{
  "d_model": 256,
  "n_experts": 24,
  "d_shared_expert": 384,
  "activation": "xielu",
  "normalize_top_k": false,
  "balance_bias": false,
  "router_noise": 0.1,
  "router_bias": true,
  "init_std_router": 0.00718,
  "lr_router": 0.00162,
  "norm_eps": 1e-05,
  "lr": 0.00632,
  "train_tokens": 774800000,
  "steps": 3179,
  "dataset": "wikipedia_en"
}
Below are experts of layer 6 (counted from 0) of a mixture-of-experts language model. Rows are named router (the router's row for the expert), up (a neuron's input weights, with its number), down (a neuron's output weights, with its number) and show model dimensions 64-127. Each number is 500 + 25 x the weight over its row's rms, rounded and kept within 0 to 999. Numbers have three digits each.
After each expert's rows: "comes before" lists some tokens at least twice as common just after its tokens as in all text; "gets" lists some tokens that make up at least twice as much of what it gets as of all text. This comes from a sample of Wikipedia text that the model never trained on. Tokens count by the router's weight.

# expert 19
router:473472485512486470488520538506468518526532479460515490466484504502560482495502516517472482480451494483502495522506485509553486505539519520518507497494486518462485527465515516467486490505521536
up7:531470526508465481461536479525483500501496550531536493508525483465443481529512494521457511423490484490515493528468501466509490515502511508408533561506537491495455467481469516494506516512451505
down7:500483471544539442477493494506519468479525480496496531535527521479464522506515547480524516456498463499497442513464483508516507504524497525533527473564504491519472499484492523498514471517473479
up8:456511481482489481527540523504514472492526518494485512475514528465515513471488506493510506454472498477470513467480510513483502487461485480484480523542466532516484510486523520496493483493492483
down8:444493455477449539496464507475501485529480505471487471502520499471466533514458506467442472522538495458481484521490513521487486529493446483514509491528527464512460506568499482541483531489504497
up9:560463534497488487535441490495483477524492505503509513531479478535489522532513486513474540543496505524509495452520479500473502502506479493514494507495475483487508513480496498496503515489496447
down9:494499509475489498516540505478472544504499497488499519492493504491494509508543510520504500456515486490466470479475503521530507483516503495504483519502552489464482492503462475464544465499559545
up10:475513506521512510515520479507501497510534451495489537477511502479483537471545502488469469546459511473535541493526501528514454448519483511497527525505531502530461474512447502485480462483451515
down10:478520501461569486513465457508470528512464506500467525503445500508500510456492557506467494519546495508487544456507467536494459509480517530521501531501505512486496471530512542546515437462485499
up11:512480482473494477509480543518487498575516457495466505522514524496511506541552549481518512520523559502444518468499502532459536476454485504538504471492490470477504496495514501478495553561519497
down11:532473487466522520512531507515456506498528528480528510520510484509497501467534564530516524525514491495463525539476504459508526539480509490465528543501472520482527476551500559541486495452458495
up12:478511497480493525509488504464492483488539478509494518461498503508485485504529470485496522580457505521522513503527487463504468505483499496507539522463521519492513537536471478505448502485480481
down12:467524529460567506508496499524538496522489529516483515522505490528474469523479513508520489506510514474561513455475493493528486483459504525483521443467512469500488526523502519491459487503476483
up13:528464507538456505499478509432492493486526541503504505502507506515498511523506496493501536517498486474534540504509522519547497504495489515471478480478514514524490470481500490494512500517477509
down13:500529572558512552531533494503524530497486485523512482522502531521488496510535483522477481510524507546436479521499508516502496556504517503496507495481524509489497497486474522505549530515479510
up14:558454504503481484494522492513519465472526502442475477485512504459475507505477503494498487522499514528503474526563498505515518472496513530507470482499517484498487473503512573520531520505447496
down14:542528521474468541497495522487502518528527533511505513457464488493486503516500483543510496465467538496546511514517448489520499498514479500507512493544512450494538509515526502482500536523524487
up15:490541520478467506450494521490492521513493482463482517517490522529487521545542437528532462514462495524511470525500494532472524496498521449486518510487500511482478484475496501493481543538506459
down15:477485478500504477479519496547464513495497530523516527477488458504497533521508505532511471533471509519530461479499500488462482551460548525477485480481510472501513479522496527480494536508482508
comes before: "–", " |", ".", ",", "'", ")"
gets: " 1", " 2", " 3", " 6", " 4", " 5"

# expert 14
router:462533482469465477470522488526488490515490538514489516501506508497521486495487546495453495477536511462530531470470531521515461477477496522491482503519472535507482528484527551460500508517498520
up0:480487544439494448491503474510511490507472506445496485469444503491501506500517529550555499479489529490510482489556488531551551504494515485520507491415473461517525484501513476489489517491511512
down0:505493542519497533472488467524517494493479530531457464486478526544487538549514524482477531537514475466537505510477526484487533538468556411517482503505452479516499496456500490507470486549505487
up1:556485515482507463497515473473476532476478485496477464482489442495485478488507541485481530520497508503447528528488535520493500523527491461519476477502491454534431520518467506538509495505517457
down1:465489469491503479474519471490481509514483512494482485458506496473505513496534470488497490563556543581559557501480476469478452478485505524520520478524492458472496524466513488478491461483510527
up2:481495497504499482478499516468533466475512517515467508450475505529481503461479524518502513485488541466487494515520478482427507514474517492451529508516493535491529481526523492499492518531548493
down2:484484534505506446505494531538465500499466467520483477489491494486516487513494521498487484483492538535521545468503474478478472495519467524503466450560483482486476483460504505524456526525500497
up3:543503472491477502509526490550510502504518487531544518487522513484492502514525509502500454498512508516488468470533540492517512461502550466487439521522477465479519482503502467547482468536490494
down3:486519533550513497486489526483479490475508510489551514496530489486451528494494497498504486502466522553503464502450510530501522507518507519563497504493469495457501519507438471457529527558497477
up4:485539502489464498461451500524503533497517547486463486527468491515505497511531506490561524483521502509475503488514532508478503503507535535486489522522510494505475474486481496491500495502485534
down4:461500455479516516506516497496510490470483539469497514476464495516506500531524493438463467500499464510476514511555507426539501521475500485482501504536502541531505446534523466547526505498535512
up5:489490506529509493562519496461490536500570493507492547477455491472513459544531486490537552528522464499483526474445502516508526522525540529503520522509527505514487477521515529533515446505513470
down5:484479446445554463518528488483460475500469481541497453464505467518497492529491520516543500485536487509468511502474508469475487476513494484503481509487531509488496478475500515498490498508529499
up6:505523527520483473508484456569504493504523519532502549458479534465524510517474474505508515501483524499477475495529506517558481521494515467543523535484489545461488534526506471466513527532473503
down6:562519505485500505478523537518474501532498451491503545483458464513480521523512488514521457518472525526485480554510507502467499468519556473485503510496515509442521505454480479543472495473528501
up7:517488525495503498452507472486507463488499501531497489498479481518484522448469503469524490486487494496525489488448516493523504459527533516498486550533479462505522478498544457506500517462485512
down7:479481492469511519499471493488511464473547542485512511494467517492531536509481526491506505448519447447491521517488485514543519475420454507513493510557497529500491532494517504477546509530517500
up8:474472536472510501486512518533524510505521477529483505516522511495513466489512491501513494471494504500516510506499486503541517492480525449552429491505476493484550506501481487492486563489515525
down8:494505476533439565465481522517487512505534481514555533502474511497500505472461463523446530449479473497478497491473432551457478531513508469485479498518499530485518507523486513505518505477526536
comes before: "-", "\n", "=", "19", "2", " JPL"
gets: "\n", "=", ")", "ly", "{", " also"

# expert 3
router:463530485470464478469524489526492487510487537512491517501508511495518488498491545489450498476537514462530532473471531522516463476477498519488479502521471531509483525489528550463500510515504519
up7:482498510457498479530485475501529514490494471479487490578497525501485520487496477513488517486499493502505518546511475448520521494489497507447515486502573500487510495500497506494485529522472494
down7:469522477473491538534502533516492503435472515522494526468497503529495490512498515454479455491484511469513497489517484537502507493527503506484488484556465495483497533531504519496484464549485451
up8:502461503530523507499453461508511472488501490488520524494484529497484453504528519561448511500480484533494483538504475519506522508492523504495513493524484478468494514492550515523460490513494475
down8:505508571513522502496486485460521494459532522485479527506536513513480526524515521518499483491503474445516468459470513508478500516492527568497504516482505482548465456525469513526521487559509491
up9:479480480480487524508477517499500555517489486484533476510555511464481501472473516486496543492503502457484484513485503508496499462478503508493489472483471537494520486529502506501499469525545503
down9:527480490531524520528547513485461529451487551470489504519518470542441502505490484510526508537486454503499490481501491519518508529458521539475494517514510518479529483479471507495460512474524492
up10:535476460451503485541501452487495485516495517545507513492474476511516450500503492521474564488517553479514523496517475499483514538491512506513520492504470505496464498516450571483478530484501508
down10:490514504505482453516522497477513506489485495489473527568518467521488464500486505487540479478494476570495530486504507482500495506511483551483468551492527477478521488519461508530528490489502563
up11:511510454514521475496478538554505524519461501459463534470533561470486494530537539505474503503487462480492485438556483488520536495491482519467446507539547524487526481497528513521444517487484485
down11:503537478543480492497484507474503473497523483460558480492503507481513502534497500463483524497513523565470513484515518521530496494517507503478495532516472513480533487508483503518501461512529462
up12:528488532476475465521509512491500507484493488497512553497496504503501550513503475452501510554530541495533480522528473504501520472461512535534514489508530468509489511506459489511517543450497487
down12:464482485548494542498496492488521470541545488500502496507460497497511551505468490529518485511491496486537494444536556527481532491501490482507523501537451479442467514521500512530492504448546520
up13:527518457519495510457484506485508488495505465491488539447468534455514479535488486489530488499512521480499476499538442533463515490474524503497525519546507494483528523500493561463518508525497507
down13:553484459494487476564499517482502497504471468497484516490518520491473478502493503505475528514502519539481490495490494557535501510525477456497528443471515457550533465517491506491532502471464506
up14:497527517452467471494498467501495492507536516543521498474511522458500469489514500424438476469499522476464532474505501516499511440491498481500511513515505495522491517449513540494471485486525482
down14:509516500504434463517479525488506480509449448509509506465502508477505478508447536474522473447490469465509539424517485519522517470501517498504507486502517462473499492504523491523437498480560488
up15:526501497543534497557455506485498502531487529526478485459529473461553454456443477503488505517500497547494586519477506473549529486506489499539499479516553527442464496489514492461507550509515518
down15:477510475509473529508523505525532479500481531514498485537447515451487500510457524536485425499512533461471531530502507464497492486515542498470517513516501487524481499486473511519504537505475534
comes before: "\n", " 0", " 1", " 3", " 2", " 4"
gets: " |", "|", "s", "–", "=", " was"

# expert 23
router:509514487558487480488520496485493465515521474534470483524509513463517513462476511477474489462516483532500462482475514519490514498530483485454512489532528465476510533505453503515520489487507508
up0:500494524524478502498485492507505496527481516476488501514540494506522479496511524517488483522478518521519459475515517493521494504503499468472501502519504494496537506513526473517491472533505524
down0:534494463523528556487496457481493487516479469501497485546514529475484474520538491500479480509473506516472487505463530483540482493503495477507490515509479503547500504515483557537521534500473499
up1:537520519497474499493510468517505517478483495513480474501464492521521485493535469479497519484481487413487494501478531496521504473538451519523521512530499498503500517510479526498500499512493492
down1:474510510459497525460485502534547477488489486476507493444484510518534469502525486469484514516466496546474487505504527478501529469513489484532488498533481531475489508484466526457529496483567536
up2:494459497456462468510522483515528509487513510494492508463494495447468502508520496499499526485480532493483568497458450522524456492473525501500504485518482490509522481509479517507528522517478511
down2:506513516539460477541463479511490492500481517522506491495534522521550517488513525514485519496496509501505430501505496492505494495473489497490549480489462494514486485529496526477516510486530482
up3:499526498539513478510532479486518544536475489490515466443470467527459531489511541489535478518481485496525500513479486528473502510466558503493481487489485534505516500493474524471495472519489469
down3:505537471551472517509563522499499506512518452496518486514514518493460527497503538442491495466472477487515502507482471491474479513496538495495461514479482503517542470472491509513498517515547517
up4:484550542473492497534482467476513496486494468514481493516561492493494500507470532508514514522500456509510521497507483468485531453516476467541494485507495511526517460501510500463526532531499473
down4:528488504561509514477536488482471477504481520484465518490530520504497512502513457489488492486496508468448510496481516517494489462480526488496506516490491531469488504480474517439507502520451493
up5:537499519507422470505500509490541503518495495476573535473505513478462485535470511473526499538514480493520507508482528497480477477520462485525490532516494542537496536489495498514491518523451497
down5:497482522509521496512519452478479491458484510489511512538514497506521533516502492509553540508518564504497474518538460512541518467497510476532495464492528488468473453499514501463496455555561496
up6:499492474509466464503516509496474538516512514518492519481498545493488509545481517538574505508495482470540493497509493483491458485499532459487539485513467470480497517425508480494479521499520504
down6:489546486476485472497475482504508506493488523457496532545478457495488497470498495498507475519521499460486537509490497490499502507514491521457538454528511480467521543435463542506497511501517480
up7:498472489496472449447495463453494490515533491574504476500497488522478511482470490528475503511495512473526511508437505512466481511530462498483512493532458507537502499479504526503506506472504477
down7:510470471492504457502485467484536541462493481500472512529495452528501482484527481536452499494500517482482533492494478501512483526497548496554536528487538482511533502474517512495525480467514545
up8:457509477502447489467509471487470499512527569516498528487506507538493523503513512463525518511503483513457471532470466460512520534550501505494532523473465501514514505530486480485576486487519547
down8:508515471463428493508509533492442517519515533519494535493475471494529590515506535442465488505536496515504492482458459496508463492536487452512472542510482499484524500496476473486541508501484499
comes before: " the", " a", " to", " in", " his", " by"
gets: " on", " for", " to", "ed", " with", " of"

# expert 15
router:463529484468463476468523491531493493511487537510492511507507513497521488492490539487449501475536513461530527473468532517518465477478500522492482503513473531515484529487524551460497511517499521
up7:498511465510511524484462472517478530487490520525503503510563525460501464498507506500523499498532495509458539539513474549503522523470511525536555508525530490512452520502481537521488500488491510
down7:495529527466457490518525480493492523454484515468478513514518521488487479516510466483493538544525523484488490487489517509510513474485518530506540540526492489513496499455512495489531487447493511
up8:541499508470484515438539484516528476498544515513489541463505514497487514508508500536477521475530500518523535505490511477523467515533442475476454461526479525464482507509503505527497484527508511
down8:546470512492519503494471509507515531506500463471506485503492536496513511524452528524493533511465500438487501556478476541495518514503490530484538491519463521525483508467554545502489502518501432
up9:475478471497490530433487473534483496476488557491514524468531484483525493511547542457551527536506464509505498522494476506492578502470497443522510474523475526482493503495477520490485491478478465
down9:499488466485489505518483449498476508496516505507473525498502513523485526497525499515496461517507524496481497520507512490527460515496446501540500523520496511509483471465471522491541516517496577
up10:493484494492511526513466503475489498511492517491535516473519538442518492486497528508547481504495466514503475469497489541527469530454526476505489470471480534492501480487500497516476515516502488
down10:495486499476483472495481513490506475522454485502520490540494485501537518488447455472504460476541510483486535498509496512482508520519499514514483491491502472523503504485461470478526491528504514
up11:521477472484451538513493508498512518502510495524487487492472502536529458507502565500508488532477498499482565494509529464517477504520479512477497496475500452497518506443531501517494497515545513
down11:485512533524498538511467449546480481505506491459501470536485468496513524515470473484459510534499455502472460549499495520515558477531476500495500508476542514512472502532523541493517471510516474
up12:508530505503525474494479474494488524491594508502468479521507549497523495488512482483516519540450513520453467553498474522517537495491478459497488534495514495502511527490497505528527479461491518
down12:526489516485520495522509503487535486493516470474512532459538513531512500490508478494511530498468506466511522461453466522501498483491490494538491503464502483507492503490514490539555496552489512
up13:513493544547440508485528537480487508508447502516507520488503505492510488463536525510514469491523503520483463485483501509565488536464467520460481508525488523465479522499463502497517516527499510
down13:507506496513537504492543542466488514505469486485501519540493550462491469474502491472491512491474454496521500519513493479496496498512507454508521482513450473498478490476487477460513493501504503
up14:495473558489512480483490524501518478506481519537510496485495456494489468482470463481504490508497481479506532505486501483528441491470521510501515552481541507533502541495496499481486566478483536
down14:524469530478507541503490526493500486471535537464509503563509531512517525492544530538509532511480471485497544508479536495537500495484506451494540489483477510495504533526527503492533494504496494
up15:521522515517551503476491475502573534485467551477518519537478458479496486503546512494450515514500503535495514520525489517477542525530519485484560468515443470525487500545489518484515484554549487
down15:511502533497517496547508550522503548513443480467488529533492484510537534505474547463498505478479506478475488485465494478498480473497495503494443485478494471509510570488449525483459557516524501
comes before: " |", "-", "|", "–", ")", " –"
gets: "-", " |", "%", "–", "|", "  "

# expert 13
router:465534484468466479470521490529492489513488539518489515500507514498515487497487543488455495476535508463529531469471535517514464476475498522489478507521473535512484524489526550459502513519502521
up0:492510542507494458465545493525497521506529470475486487491466463471493512508495490501512493463508519527494458504494513532486525499505489501573504506521498481491511504505497525474524531513531507
down0:499462473492505432458475486529528519512507501488442518539516532478526490504489523499470516537505531499516534501494510506450468493500510504477476503514514494539508492441447521462515514531479532
up1:489491539485485498503496488536516501519492501486522551508507490496502500478488491497497502542511519493479527501511510575503460512473460473407513547503477509523480515517481462449498506547529513
down1:493495496458447488487460476490501533485525514512537514468554482547498497486521526531473512474507509528490508475455512509522478412492475485486513489502489494483518564473528544452468482498480505
up2:512490505501469497485498479501494521486513489462402515525503508503524522510507535501530511508476501486486485511499488528535503502490521498507503507538512450501512483530481523516500523532494535
down2:485510514486511502499493451504511486481500530511515481506474448500555503468519506518456490517487497511515489484525507503464528469450481558513493520458523516519509529478435500498485455485512548
up3:490490483492505502486472490526473499483483513472447456473526523520482462481476535519523547511476484518535522516494488471515504469512500486490515516526522458525455496548495495496486502535487467
down3:463504468518531491532521457499511503472518464516488529516565503521498484544506534530499466474547485465471486472535482480508466524446520451512505537487450524480477468480471521507491478486470519
up4:523494482531515563447511478506505465504523550496493526496517524494513505520508505550456482482451528492478506544470519508522505519451520488479468493447495478513488506512492512537553507525496484
down4:518501524530538477494502444545531460503488515545547492475513523476537497505510514474520533468443533501546532474486508494490516522497476539523513485494446498464485539514507498474531547514520497
up5:485532510519530481486495512456507542495499488480473529529556508499488517507464463539470495506487463506524535538528496530480514475484465523472529554483497512527487514478537459504493540482495502
down5:494541510508544485490491468514495524494478531506478523507507477514490507449503480476471566516461484516480536551502454511494491540543518447505503482487507534506542525506493520515496527561522517
up6:516462551462470498467493470486502502529507483456463500451486533498489503506523530457500483483483518549512469489495445512464485502486492530478488514526528477460485511489519502470559556469532489
down6:470494516520502467482465457419505519538483538481487536492506524534464490529540519539486488493508526500520516506482478482537501489477538526478495503483481472505550499526490552512477538500498479
up7:474471535504507499474516471555493544512501520467518514469526495490475470467471464483509506498510494492503507492496521503466488543488515476514539429533507522508472502466505497497499499496438503
down7:513532525544516502520530485521496510455488462504480496500516534504545510519463488498491538502515465502488486501462513511503494487523521517494481476505438495521545567521488494507477525506533477
up8:470523494508503495492521506450495511493472483462467516482545477528494515530550490501529482516491490491507469469515529514511487482509515550470476475518531491502498527502476524526542515478502490
down8:490503491490496520493508540515480493580519483475482481479505498491497505527480475520477477493485520462457490491485495473502467485459479505518499516449490491539506513504478466503501498497497531
comes before: "|", "s", "N", " States", "W", "er"
gets: "\n", "  ", "'", "°", " —", " United"

# expert 7
router:462532482468466481466523490527494493513490534513490512503513507493518485489491541490454500472536508465530527471472534522516462477474498520488480508518473536508481530483524551460500508513503526
up0:454556519483492488535511511471492529479506517480528495480481450461509510487506504514534482459488494519464486498530549543494534528463479498480528517524502483486503493515482461447508518502491484
down0:545515523520471502523520495551513490470531473545471517512470537464521520514527490502497481455520480461486440510465496486491491508498478491537517502471487503498475497469470492493483506489458532
up1:512515502464514502512492473539513542498493496503488549492531497456509475547495513478500516467539448449531477512509522488508480504512503518478461479556561493520458526525482513503511462501511468
down1:486520473476481492504479519493456473493491508522545543541501523534463521542485474496498500515493510491532506459481466509508524494509516458474513524525518542513506507547503480502542493519547447
up2:520494510537501512498453458536524450459525500470497499507507485502516465492454526454520502506489514470506530524470491485476450419503530473537485502469511471495521474516500537514471533515505501
down2:483532493505524485449476521519486490500490509511535510476487493513470469518515488512469461475516503473447484534481521495466500549568499491468530511473515523521498508494498550454492475513484503
up3:481500527563490490504499542514485540507466527527496491531519500515504506511527519462514501501451490523464508509509486504530526472514510522498506502565480480523542534493443488516493538510566530
down3:524484506571521496492476487492507530576537492500524553521536469531483564505514457558498510523466441497520481522512512515490542525462508497526504458505478494539503504532507496542471526506493529
up4:525468475506489524465481481530499526498454477445528488474498476511510505477495527481533495523496472459523485477497499450457480504491485518473501491507542477490463555503503492493536536524462480
down4:469524498491477494545489518472512474537505480504563521536499504500510512485503443488497513516504502516546488480493544471498514503539523531503515508503502469468512473548481459473496492511527517
up5:511480506522464510512493459472498463464489486484502449533474463462466522475514493494501538497491491513465481486525525520485450510501507497526503489480459526519483529489534473476537483509492535
down5:484459487532512489515507492469486546515541490542525509509540527497484544534500465538487483514478532494522517499509552526444530476541502506460501492487512478501513496514503518484479445504508503
up6:543487465507503487488432511524542538510494478473461553480475521481488533461506467495472529505485499506526473504528495501457524502545496483491550479494446522503488492544471486471507503499501445
down6:490512483526512486492505499523492496521497517486510494488458485491537526497479512485500495547477490498518474483488490520510535465520532539547498535480493548489552544523523519518535485525484422
up7:467548494517523524475514495511516456499470513485536465519552439510525457484508513514480509496467481506493531466477516481510528521528535497508523495466499501543521455517490509504495537522521506
down7:488503491524527506525447469525498509494501492468508502466477507479498513470487488486503567492477493486510462509520511502500503468490502518473494525464484499478507489500479533509472523513512484
up8:516501507433523521492468513516470511444494489525504531467544505553488516522515466504502497469464520513524490472548471535498464525510515486496494499481504503520555487484442499506465515503535525
down8:490463508545526512494474476457498498509509510451485520508513496521504519502491494547510475494435491504446507475493498490476513489477441415499520440536488474526523480471485494484478477483495481
comes before: "-", "=", "  ", "\n\n", " \"", "E"
gets: "\n", " (", "=", " =", ",", " was"

# expert 12
router:527503502496484494451513515533476483485542501539469501559481506486515490473494480524494487515466525483533542476478528528509491503511489523485502473500461539497484464478512513542482527514542511
up0:496498559480512504445499555475475492538468482482533512498486534518503496500463510542532512526513483479527493487554499483527442493519530515459502518502481490483515514454489525501480493510491516
down0:540482493538477506541477493488475517486476488469490516477488493562509460530521501511477543471507521510523472501475501482497449504476526460458475486466535509462490473498506470527497495513453491
up1:485512531492484493468491554503468475490502484499530528484506495478514491567494582522514496505492553528540501481491499502507496510479559479541479541494501475492492468470499510482491504529493522
down1:490486486483477517478512533516470454519450496498494492500472486524490542535486493480507488496519493544492494519497515493515513507497475492539519514506502468528494547507538465530490489481487531
up2:484542477454498536494512474501519485498487515519477449466535510490488525516506434520505515506535482466494511483517512511514478459498492469555525478474544492474520499471517468509495467493432519
down2:497489519514502485455522488483491495463497476499516447481469525517501532499507521492512529478517487488523457503491482510459572487525482532507492502529496493481513499553522552511471506469493462
up3:480504511544510491498510461486475474472491493494512493461498494469504486457475510522519543501480536480457508536537541515467501532524550474473465488523500445488518525487529469509520498484494512
down3:469534493518517499488487507487494508500480469450556494491486499534470458493503498513448545477497509473469464474512504503473465498492496462488513505470475534519528517472486544474501494456542442
up4:532538537506448483517503499477478533516440480515526498529456502541484464509506539508473496460493496510500501478496452502475470497510559480508530507469478474513528511533503485512482525494492540
down4:525478472554518518498471496478483492524464549475490485501503485536476472502516470505480469499473532500468520504480508482552498507495491487471511488527532479494528480469472441465512481506418492
up5:499503526515512484504543494480481490489499511514530478511519443509474506463457527480499507514491510517466520485495494527484514488488502467527530497488488531430452497502498508569497501490470513
down5:495470496490476494498492505532508512487492493503479507559520519512470464459445494485484515484543493510520529499502507538518492527502521478496510520498525517509498501493522456470498500494514522
up6:466489477488504460515503556532540488532501470511488466498489513508509545490509516519540449486551503474480502541500504528546507508483512503452478485476530502549496497498458490542535427476503511
down6:518520551525484476485477540521548487488451476488545485504545507469493490488496509501524527512521471499506501496527484484523511484485455501459508524504549503547478502510475492484479536541501495
up7:516492498504498534505496458521460504522532504501481523506528461502501547519477477499512508500509515472492522486486532499535512458509527486501516519493483526544524486499530506481505497487496547
down7:467503471524498533522479498469508517460517511477504529514474500490499516536521492500525527438499520509526494466478542532514563515493495465489517473503484497522509542470513517514508489510470519
up8:471467466471510492538510517478514475515492549457533484502500517505488469499487463494502482517498502493516501472488502469514505471529536457493509510520475509447464529534508483532465459495567453
down8:474528499471510497517434471473476529494529502500492500470532543524453474478500509466508501467525472494520471492520529552487485509461533499490517525488519488489501490475492551520502512521499508
comes before: " |", "\n", "|", ";", ":", "  "
gets: " |", "|", "  ", ";", "\n\n", " Team"

# expert 16
router:469523533498492469532514485486499486517514541524511489513531507456517475464530467483492536474474521529486514477511496475489459518508504445495508524529493518511471532529538494478497565511471489
up7:507445513500497486484511499520520507509505524511505497499527516489451544510508486489524535491466488548501460483459549491512536469507571516528541480512498498487486497469535504540477535550473516
down7:490523484497493509518499480522441494548477487494469498498514489530518495526498485502489545488454501481498492443490510494504482499462474503500496505518520503504475509486494493450519516495503503
up8:537469431490474468511500495510512470457536506569535466559511508527553528480504518512508485533505501547467448492449441549500503523469513518530540474498468528502509538526509529540497501565510501
down8:477510430485560460433489482458503524497507514501489489527542472467487497496506485522533511503504465488470507475514489477469473461493480494532513522520489492494533518441514535498483435507554499
up9:490472544532483489534550485482520556510495518488521526571495507496541474502518498525520507528528472514490488469492486515500503505495505473555514521529497548510521504508468462540537515500532516
down9:473520483487513465521477525507503544499470487520490467477519520502531450478505536516512500501458473527530465532505514488459513529520510475505492480489553489466508514525450460499485471504486539
up10:481572523577482484504537515551532448497471484467496484530517516520542511485508505530482500475457498469475452508512551502448478530519496492505491531535498497505478523540514478548490498474487502
down10:500476493507487501507463525456489472478491470472509482498495513506523524533542463507471521457490450467551516497470528491524500519511520510484520487474508550492486545490500498519486500498520487
up11:444512461501517532502487475501519486524496510483513477497474485475524484495495496522490471509484533477481493514550469489491522459498515476468531511521490531477511497459521521494457492484523501
down11:476509502529506466487478508507513441509537485451511507519505470491484475498488522502471532510478521493516484512499444490511509494522517495461496508496485517498483496507549509477549476490506494
up12:494489482463477470529535476518534482471518468490490488473519503507525542492505523515493519523521494506490510479501533575454483511489523517537547483500502524496487479484535535457507490510478513
down12:473502518499537533561499496533487464505557528513510475483540495470490483502493512501534453512479522523483474483525555475494497489482479488414478486517520505476520489472455513481480519467486498
up13:537513537523484488531462500466502489466498512531491507485503459449488532484528483536447495498497458520466541495471463488488495518506501508513534535515470489519491500510512521519514471487483491
down13:503498487528457496500483483476467474484515523519500518495502496488488518481519472511487501524519480515482549519488506487497458493500513462481491468485500512539465547498479454474545513499481505
up14:523463540456492507533487459515515483499493503495469505491540506462473559527504455502483498501516479451488544501514492506492504503528499529533557488499487516524515479468513486501490510524488466
down14:506516490489525514503535515520503479481516419531510498495475496486494487504498458538496507507486493465485537557487457483550514512516471527486503502512515480494482476508503529502543524506483513
up15:471443518533485476501562422517520510508513528455559480510478495514498447539504484471516468558482468467521525467477476511507528467485505496465502427459503475495478509476485497483489483506489469
down15:504505513500465442467535525486537507488529493539463531493473522492480508544482511492526519499503476466514474551510515542509441493449463517565517491442490504497475505482506513451537478491493480
comes before: "\n\n", " The", " He", " In", " It", "00"
gets: ".", ":", "\n\n", "\"", " \"", " ."

# expert 21
router:462527487468462482468520492530495492510489539513490512502506510500521488493488548491450495476535514465532534471468533520520464473475499521490482498516471535510482525489525551462502508516504520
up7:519504522485487489461491532472516495474473484524492499492502478467492545496497486507492523518492492478510541485518505566517546524502495528552492508457493476490466480492463533511470448507496508
down7:509504510506502488516527484448481507505471518441511502473525493534536497501515479494459487491502498487487548498533513487483461504522488523475486493526501504514470487548498467487505507491474493
up8:523486477503541529545499493497513483545493470512507469517509522539500506544475512481485502493507519519473484474474545499470547505495526527459494504493514512503509490501517527506512502466530520
down8:462461514468495488538495500505469495498485493512488483522495459446505491517540518512496493462515504503459438498526570502518482520511498484492486465464529527527502512541531494462522522489498505
up9:514475492488530503478519511526523557481528490538514488482506488487552494528469504436484508489458508512476487493439494453459470483503494453478466520497491481503481503488459497501495498518528552
down9:512511495474504493496473495517476521545491469518538492530504514542504492534523515497490479479499517517588446525489477497512450531477448523498548502489507530487491461506516487509513487529520509
up10:490513475480493503479500467472487506495508493508490546531464456448446504445502499460500491532462523510519472541488509468491459500493505490486509500476504481492546493545478540434478490532501506
down10:526520516502532489497527507499533500506526478463506517562509527522512494512498527477520574513461442519482505473470462494514508543525475467498524494504449496489473455540505517482484502461484497
up11:476513491538484502493504518487496484523521489502483522497490514467458522516504512509529527460487529498478536510530504540521506494451503497505486500552482513503456495527499495479485484506522508
down11:493497522489509499482539509495557497523471477492508536511521466489502506545508527474504505431481474536495489487474450509448472509507499494474483496530496552531457532485494487459526527441500481
up12:505502504508500509506529486494520488498518443478503505470491482489470511513493478484502519492537447485510488482518479483471484483455469510498497463494496522468482503560487516518512549497430523
down12:483506569504497478508464494494470498483478482551467471498464509548480469524482510523492472508462469503514465493518491445475480481518469490501499533476507511507520534490495525506458478463514523
up13:466549466509511501525474494545493501426493461465515516520492525554545500496507469461542505516475502523574483520529492518508475466552489479542550543514489491510539504504478489497520498539543485
down13:490490459511515468477503505533491447495486514507463506456492500499493450504506457512517510542498526512539524493491478482482503506504440452499543528539513478505486483515490547510490502497536521
up14:496462425530500496537463491520478540492467502494559531494484507508496460496504525480535477468516530493509514502475526467535522547503469487493488484511504470485449485483480523471501523507467496
down14:499480498512442497512492488534507503510478514443531529521520545509465513503511492490464479489494510491520486464537455459445439487490484496468530517495489524507504493465501496530537539504522498
up15:469491499527536508516497519496488492551466457527484484472534519512480523473524474485507519451499459529492507519479467466541500443477518507483496521512462537533480478503502515529510496523507476
down15:508476521511537523502496476510545507519497546530497518469541522491506512526509510500543479494496476510473502492564524508483508499481542484487511490542557528547519505458521470508521505494537500
comes before: "  ", " and", "-", " but", " which", " he"
gets: ",", "|", " |", "-", " (", "\""